Weights of a small mixture-of-experts language model, trained from scratch on English Wikipedia.
Experts: 128 experts in each of 10 layers, 112 squared ReLU neurons an expert, a sigmoid router.
Below are experts of layer 2 (counted from 0) of a mixture-of-experts language model. Rows are named router (the router's row for the expert), down (a neuron's output weights, with its number) and show model dimensions 0-111. Each number is 500 + 25 x the weight over its row's rms, rounded and kept within 0 to 999. Numbers have three digits each.
After each expert's rows: "comes before" lists some tokens at least twice as common just after its tokens as in all text. This comes from a sample of Wikipedia text that the model never trained on. Tokens count by the router's weight.

# expert 73
router:465487503476505508475455502534495530454548509481504531464564523456525483527492515458514485449470525498512501522496485515486523467517478546473526510496504507432533505487527539526557507513547514494486500515517503508500527499519503440503519514520490493532505461456507481519471504495525484490494482504486479467497442502539522526520485505494
down0:480477518525465452490497522516494466504505500544523460510492505534501502520518516498501481469513456464534467506495518451470509477508540518466504511483470484519479485532499539463535500473529466523455493530523470491517480519524518542495474506535498484527505475486491532477452512489544514497486475503479497485482502499523494508505517460491
down1:516518466501495498445460483545503519484498514506447481487444519488509527499483521523441534512509485500520505534512547570506492464499523474509490534465481485523564501523504537520517479456434472485486519534442507492515502490509485470523492497496517506504489532506526510485580470516485500513489498533533495488514506471502524498465482508484
down2:491513451501493517511490487457502524469541468552486505443474476493510534525491495478504513481476498531498495511482461478538488520504517480564538508505563545493516500493468484480494488576484500530528475474530537485499531514529462539510451508547546475473511462493519493492463468503482465490514490488491495457470496538457467489444499468510
down3:511475525535465465529502497500501512511459484492502543508487497509496497508485484525525509473506449491522470501512504519518520531510533497501476440432497508493481487480493515521519503476501489486525527510509495465478532433523505505451495504497524539453494506492498476499472482539512525480527526489477491497494501499444539476480466515510
down4:503491499557506497476454502521526476538494510523485484479495523448502507490525490503560510474553490488484454560479504487521500475517477482521477509485514504468486506519499518497474477454498466470526514548458488510548529448552503493506509542485503518488509500522446465524524490518464486497490545535467490466484528464549552503495543562465
down5:498497498547503519513500507473493484504541451471540466472488483560469521509462490495551506473541491496467494502528551506527543498523527530448501523496470528487539493447476496462481509526484499486492537528523490474508535498479519523495508528496499493484549520464461489464506520514494426520507541485522466519545494529468544492520513503476
comes before: " of", ":", " was", "ation", "'s", " is"

# expert 44
router:477503520447536523494474481541520508464537549492474512489483494504474497510504500440493543475489527521529522514506527513501544489500509501472523529490517492477499501527504524513496530497535549478518505490556490503505572509513551428516464506528500490513513488476512502517473513495492496502459471491470472482481495502498519497533500513530
down0:520501460461498510491473511496525546514508529522515492447523497464456501525535510459499502456472521494492524507531440510454490478509507513485492493516511444505490501511542515477473453519533527488519494534545480485477502478483459510487528500457502515480465477545514502449506517513517507506516510472498506494497476551511470451516491502471
down1:507505475502520479487504495508571519457521471497506511494487536475496473443489507488532509516513531474496473483523446487488514487513492449476488444472461510507495505481499528496454524487499546522515495463517521514515534480465478479514480507499549507489539557506489518500486497519491447477516445535461478472500483512472549467488454512477
down2:487542490537513478460462466474539480484469544517519519457505524491471488456564497531487512503549496479486513488509492499497526503507511481495459522457541473538492516493455483461463486487513484521502548554428516488505474485516493502486499488519529491482521487517530493472488468485466498494512514495519540463493514527467482477461528560474
down3:494506482539482505455544518528507518500537482491496487487465464495549536467455479511504496533503515482477530500453482519529528529490508475493530502479501515488463519472500500446529501487496513459535523518506501532501508510522488512496443494492488525479502508507519552484493494481513493508470530502468535505505506519549519442501486519501
down4:445494479521529465508501503511509515479512486483519512512502550481512482514508569490495550494479491520515480489494448484460528489508484508536498488477515489513510485480498469524459510454464525531470474484519477499510497467515531505495491534516495469502497548563504490490540479481450516472495499535479528463498469479515537497502494498502
down5:480502553482499505462533506469469486470507492518527515507443502515494495451489495460439504492528494497509514510456534460518529504539506481536486465486509518485474486525510454496507493487510474479484494499506511482547448496499453536522523466458446490473457484509522466485484484494502513496500469517514475492461524536475534558525504514495
comes before: " |", ")", " (", "%", "–", "),"

# expert 82
router:475508480482497499519464508551513534475532548446467513489526502469523490536524480458497543463435543485523492537492507504485528494445469534432509516445507511475494475511534530489476509473490575487518466474546483481496520497500532460510488512532518490491477477491502521502500514501505499494467509510539472482480507523465552491560499488521
down0:527496503501465466480514484511530488499450511490461502487476516538535479446535494496483561533513512523546483468504440518542473511507476491516494502477540525466543497514499486474496534467467522472495465472493514494496481534530514453505508484495486525498502480511551528516486510537481507501496517545521509510452509481517485502481476520502
down1:533508488450480494547545532510521508504480477439485499520513493493523538498494523483538477500502500491510510484481507499501458502497466535509500514520474526523504482523472506461462446497508507516519438514515521530433525504509500520496525531479516497487530463479463493493527541492516491499506518455463499537500480497491507461531457497520
down2:501452498490516519523462476485524520515512521514474533517544473506488461513487515508477502516481540532500540578516475503477523506482495515471493502500504498506474441490534506491532450483559519539471520500528490480518501512511468560521497488517492476507460505517516448516557543487512497505486521467494426487518551510495522497485462482456
down3:485463496504489527510515467539511536514521448483507459496482508517469469519479460498502498492532510535471488516528509505535517459516518461500487488508486511522460489511512494510532464500489485533546510534510482507508516490500511452529470464556490481464483493517504473537523474506524493518557503456564484552505477464503480490491470506489
down4:475512518544544490493485486492501489519527489511499535516513528526493512489491498518545497563542456490530522490516545506493520521507498513501535506510470495442477478495490490497455491487500488460509509516518501488487495521485508536487541502446502512569511522481447502441511498530522459483500518533481515549497460511471459525461516500509
down5:503535529546524502498485500557507505466481465529535501526470520480552497478477447499511467515491490470567492539510505498483475519523530537472519472510510497504541467487492479492531459524473488548524522465488478475505518575501478509504521515533473498500481487466531518473492482475521502530501481458519485505549480538543499496506505484474
comes before: ",", ")", "–", ".", "),", " –"

# expert 47
router:460507519497504506505486498532520518477578525455519484507513491456507516550491472471485512416509524529470533519495521502496583478485489546491508516510491521503488485497530536489517515461515550488506535493482517469518526483498497470478478524550514515502473505481515464491519514477495515471510532500509483524493469518480520502504505501495
down0:485500504520506527512491523482469463455528514504470473480503507510454470483484517512460498573501499477526490543520507496488506504474515535500469499489504449513544495493495519529466464553497489495520488488559526469486507510501516519494521531496475473507500445496473477483521511533507513483487521514504471428459522496442528569491482501459
down1:565470513515458521488498480485498500512439480535510474522500515556494487456497460522492489491461481505481500460476503515471486483516470505518507521538527447491537510454474500512516528533517501499503497515514477526521470522526459491495503560459513460520523481519470514467461508487491516481480503523484513507523463515499514512474482507488
down2:473515476528520523487484472514516518466491494502472503504517479549533500485502543518483486507516497515507553536509501481477458481474514512492530533501508501497491490498516514489513495531533482473508493504468490499474492524468512506516505517498549474536524501519497529526472530458494518499522475468536466466491505511512512520498511534539
down3:496495460534516472544501473503471468486482537479492448488495528512506453510482533509493510512470495518526535528505486497481526547496410543472466513491520487488476508553503533488521462492526490509507450485512489505486482470518543495497498465478505502493516523516519494503537487539502502481458520517456524493522507491526512524524533507516
down4:458465502517477525490517500541499508500482473554489477492497516543504511498487482525502523490475487526475476485522490457501478472518450482518544473477490486534476512496488465483514470496528464488492519467487467520493518486522504517549520475465532498496522526477487510466515515480523494479469478513529427533548455567508471501468507509493
down5:488517499530501512510501452513511479470477500518500490505472514492508485485510488518492484525473491478525468496496541500553469479523526477479497531508494522492479533523460526525511519476478542489511463505480538488509508487481498486479524456489502474516512542555488486538517470533516502514452493490498481485495506502482484568487564496521
comes before: " ", " |", " 1", " —", " 2", " 3"

# expert 109
router:463486537491485524495462479541546540481548501476512532489520495504478493520534512456529525471467492493479511527499525492484564542459509511446538516453503499489492499527501505521510497491548516487482519520529521490507544483523574462499482507503518472510471470479496495469472481515487512481483464495511460497530468522508514502485516510491
down0:573544485494500481513533508518504519423482521496557502497521498496543497488488483469528493480514466508502491533514470514505506426499481490506506525533490502456481464484514508521516540527498503488539521478478538502509481508455494524495496491490482472504527506491507469511532466478504499484484487522501498482496511511454519505540534462472
down1:528503485463528508539525493497471521451498544503531516506512524482489551509486531483461480524493510494468498527476517516486486511448482532488506495502469485474507480523480483479533504497490492501542488469530492478500491515555505497499515455480478523443504511509514508462434536468506480527477533465538520492530549433523492448483479498491
down2:484466495505507536515499512502459539576516476511491546484506471528495537490462459496536507495498533483518497498514551431530503477510474490495495508483464495478519485498514491487506451511521497445512509494502492501507533516502536485527503503510517530456474493504547536510500497511513475493504478487480510458494509501496466449484489506478
down3:521503513558534475478488516526497507501492530466500530498512524482528515483509483519482500499505510526492429491476474513530535499502472476487466528475534520481553522492594512482499519526499544531524521479487526500528540483489499492500528494455527512517501528503467483511510522474537549472507479530467540513509500537500524505520465535537
down4:515487500510432540537526491471489434495493488494464509500515514539493464484495509511516521482499549460497489470499466455472483445468483481498497468505510484479533483490459521490498519523488500521497507491464481535560458498512501523505489457513535527490492510535477504547483451496482470534504459480528558540505515465515494495485502527475
down5:530521451516436498552459514475462498519450454445492496540453540482546527523465479465483516512548507487514501504477503485531505493502524521538543528482515510504505478529535472486481438504520498474497476490490491542542479484511497499477458494509491530488501526524520524506532521474486476512522467463525499474493544544537555484508499469515
comes before: " |", ")", "%", "°", " (", "″"

# expert 42
router:502494499496519520517486479544514532476505567487487516453548506454508476537479506489487526461488518493506514532484457491472606504490469513452515501501491499432501503512553503492515474460514545494507492523507468488511502493480519443493513508512490469486448456509539508506516513500525520472489548515506496519526505525490524493534533530496
down0:508518471489504544527553522485516510477444508504487562517511532497447499489508526525531475529515475484502497499511508479528472498510500505561512481522495521512490522483518486488521476513482524507495478465529531474548516487516509468532489531497499459514508514485524467469497510518511484504463522467466511503511473451539492508512500435517
down1:476483499491526475532509495489441512526474463503480494519475489526477511499498511540469480490511521481510492507495481512520453545499495497478522537513477515541490533481470471510474518452553519507514514509463545506472489507503489483519478458497483493507516557491533464527510545538481462567531472536521507475467498490489493455539501529477
down2:540477507510503483499520531475513498526442486528549517479486499471531495478564480536508557479511444521493485506536479491462490539462505464518494515530482519440466515548472443519483494496515454456513519489505457502504536508475465464512520538479484489500442451471451494519479527509490512476477522510506480491519509477530491491482508486472
down3:480503523493476526496448521497449489515509464475513492500473429506563474483521449473529523458484486477495504543495520482491495457528520493461480500516477523487516478518518485493506497521483511499525479442459442483481469537481514503480477514480502504520533474536474531516484518490467509485493514474495472525484482487490551501477498521493
down4:486476506542495503504509541497489517449518472514507554503492512461450490539504523486491470520513500440493474463491538537504523500479533547500464467506481484498507510454539484554470532468512529510509485466501493539482454520543496489502528498483505504496531523494502493547466510520506497497512504536446488493482512507554520475475520498501
down5:534493518503471516516456483478517506480504475492494482481524489452469529509520486507503515496511542491537502471454504512493503490511551472501461482492504480477489487515480498519521483457457492496501490459488540468537479515527495504509506487511507523494522475556550504482557538484476517407513471468490547510470480483457481516507479502511
comes before: " and", " the", " but", " he", " which", " a"

# expert 49
router:443461522470548530525507511506570547480535489475475536513511510489519497561516477449517524467441495535484515542493504515439516509462504530472516514515531499474469527486501518495487498486559514479508504484508526483501545460492483498505493519500537523504455502476518472504490519502480532482484508529504451502500495500513544546521487489468
down0:508490518492538482418468495551520502492471503489510457496479479501498510504531483515537469508536534490454475535493466467494483517505526486487462458507453505473479525490478474539512498508541520504543506457511469472544535499491504521492499503498533467468504446487469460518474480462499520530511513505501493477489489498514514540520482490499
down1:513554458511538509486484492494543549475520512489510488503493488469524447493486509522482490505505478529498499494538541520459533456494534496434490496419505508505501507494480484483512523495478500502503493509502533497496501446505479504526503531491501490484507474487508500547529490490479505493502483510466572481507479485505469532510449498496
down2:483507549471503482475511465442529503503494455461501520507521497529481509498504471508551535492477450506485507485472475492475497491523501513554490489503488467476488495428501466491471516485499472460485487534492505482512520497470528549502511519483545539529500504546533505478465536524505481454450485535541474488513487526499514467529497505508
down3:521510482463481488523553497460497482486511507509526492494502494490517503479525533513493494528478478500479495488489493494508497474538454490528522532508506474537521491520443533487498424502484493497517498517512525506489501513485511497475494553517498497535481481552443476492475477511479479451525498488534497505447514564456492515466562474500
down4:537516507547518452542532483503521497454500505491473573491481517467524514493478486489487469501505512470469454504502528540482477492477500442510496446503458477498484492524514463475487477502463508473503503476505556536488537481558513499476500543485494465486493456515522495502478525528520481500452488492495474516497480489508531482480505532497
down5:519486473477499506478510515480538485469502468489478473540470466481494531492514516458478491502491479453534481510500550522519521446527519530499540504452548487523521499504527542461480515544497489538481495568500524475525489537489496497506516518520528516494501505494495475487536507485486492519494504511503516568488504512478504510521461474481
comes before: " of", ",", ".", " and", " in", " to"

# expert 46
router:502502500486529458450471531522558481461523518466481524535519479473490510535520515466480540442486516513506512566527513449482525496448496518462487530513517506490494496524525543514504514490516537498488507489498509489504526453483521466502501578469526499490476472476508495510482509474528496479465480512483472504493452485516547511515502514500
down0:552521466503459523554526541523523532503509524536492526510448498521536544496498503501501511468502502433490502496534498489487521504455491505498480512545501497505475471509520526518511503491495472506534495512500525471495519527486503528492525526538524486480461511501450490484573479559520540482510488512490448522489523503494517477487515451496
down1:533520504502464491535488525464542499451506535550514500464492496517485502524478524501476492542493497485501447434473485514490486515492530493488479538528458511513511486520477484510549494523454483478492509536513481524520498496519493480524484495468520470505519528490510494500516500448535504480484464487528488498470489511453507464506523499475
down2:494493513484484507458523480523534479504504499470516487502507454480459489513451500505463473465486521532502514488524499501516493514452445540493481509487488481495468481520483506468495481502518479485524498477531503495464471480448519482479491498507436448508510508488519481502464498530509497521492515439498511466484488430501514496509510514459
down3:516469487479523493500538529479511537568505448514521566461491453515477484490460494478464517499470470474482509521492500517517514487506485537483499456498525433502511513483499475530509470535527485469481441545517503473477495513489468491514504512497485539485523495551510493468490480520509480495491465520469502513480499500493476511492520476490
down4:487506471529477482559544476509491497523495480460466492515537475521518493538481491506490502516484524490507476486493488463477434497535480520471500515539477460521482507543491474497481510462492502529497504497462532502497511453473536531476504495489530480525504507488481512507526473536446538510507470497488505487514503476495524463487552465519
down5:507514495518463482574531536518474516530492465499462452519555501500485539505546506520495515509501477498500511518498447492520504496494438509514465489476511514542522498537516539511492504500534497513513489522503551529486482490503511515504523480497471544497510445526504511512518518516501518520514489550449460501492491494471517459476518498519
comes before: ",", " of", " and", " (", " in", " to"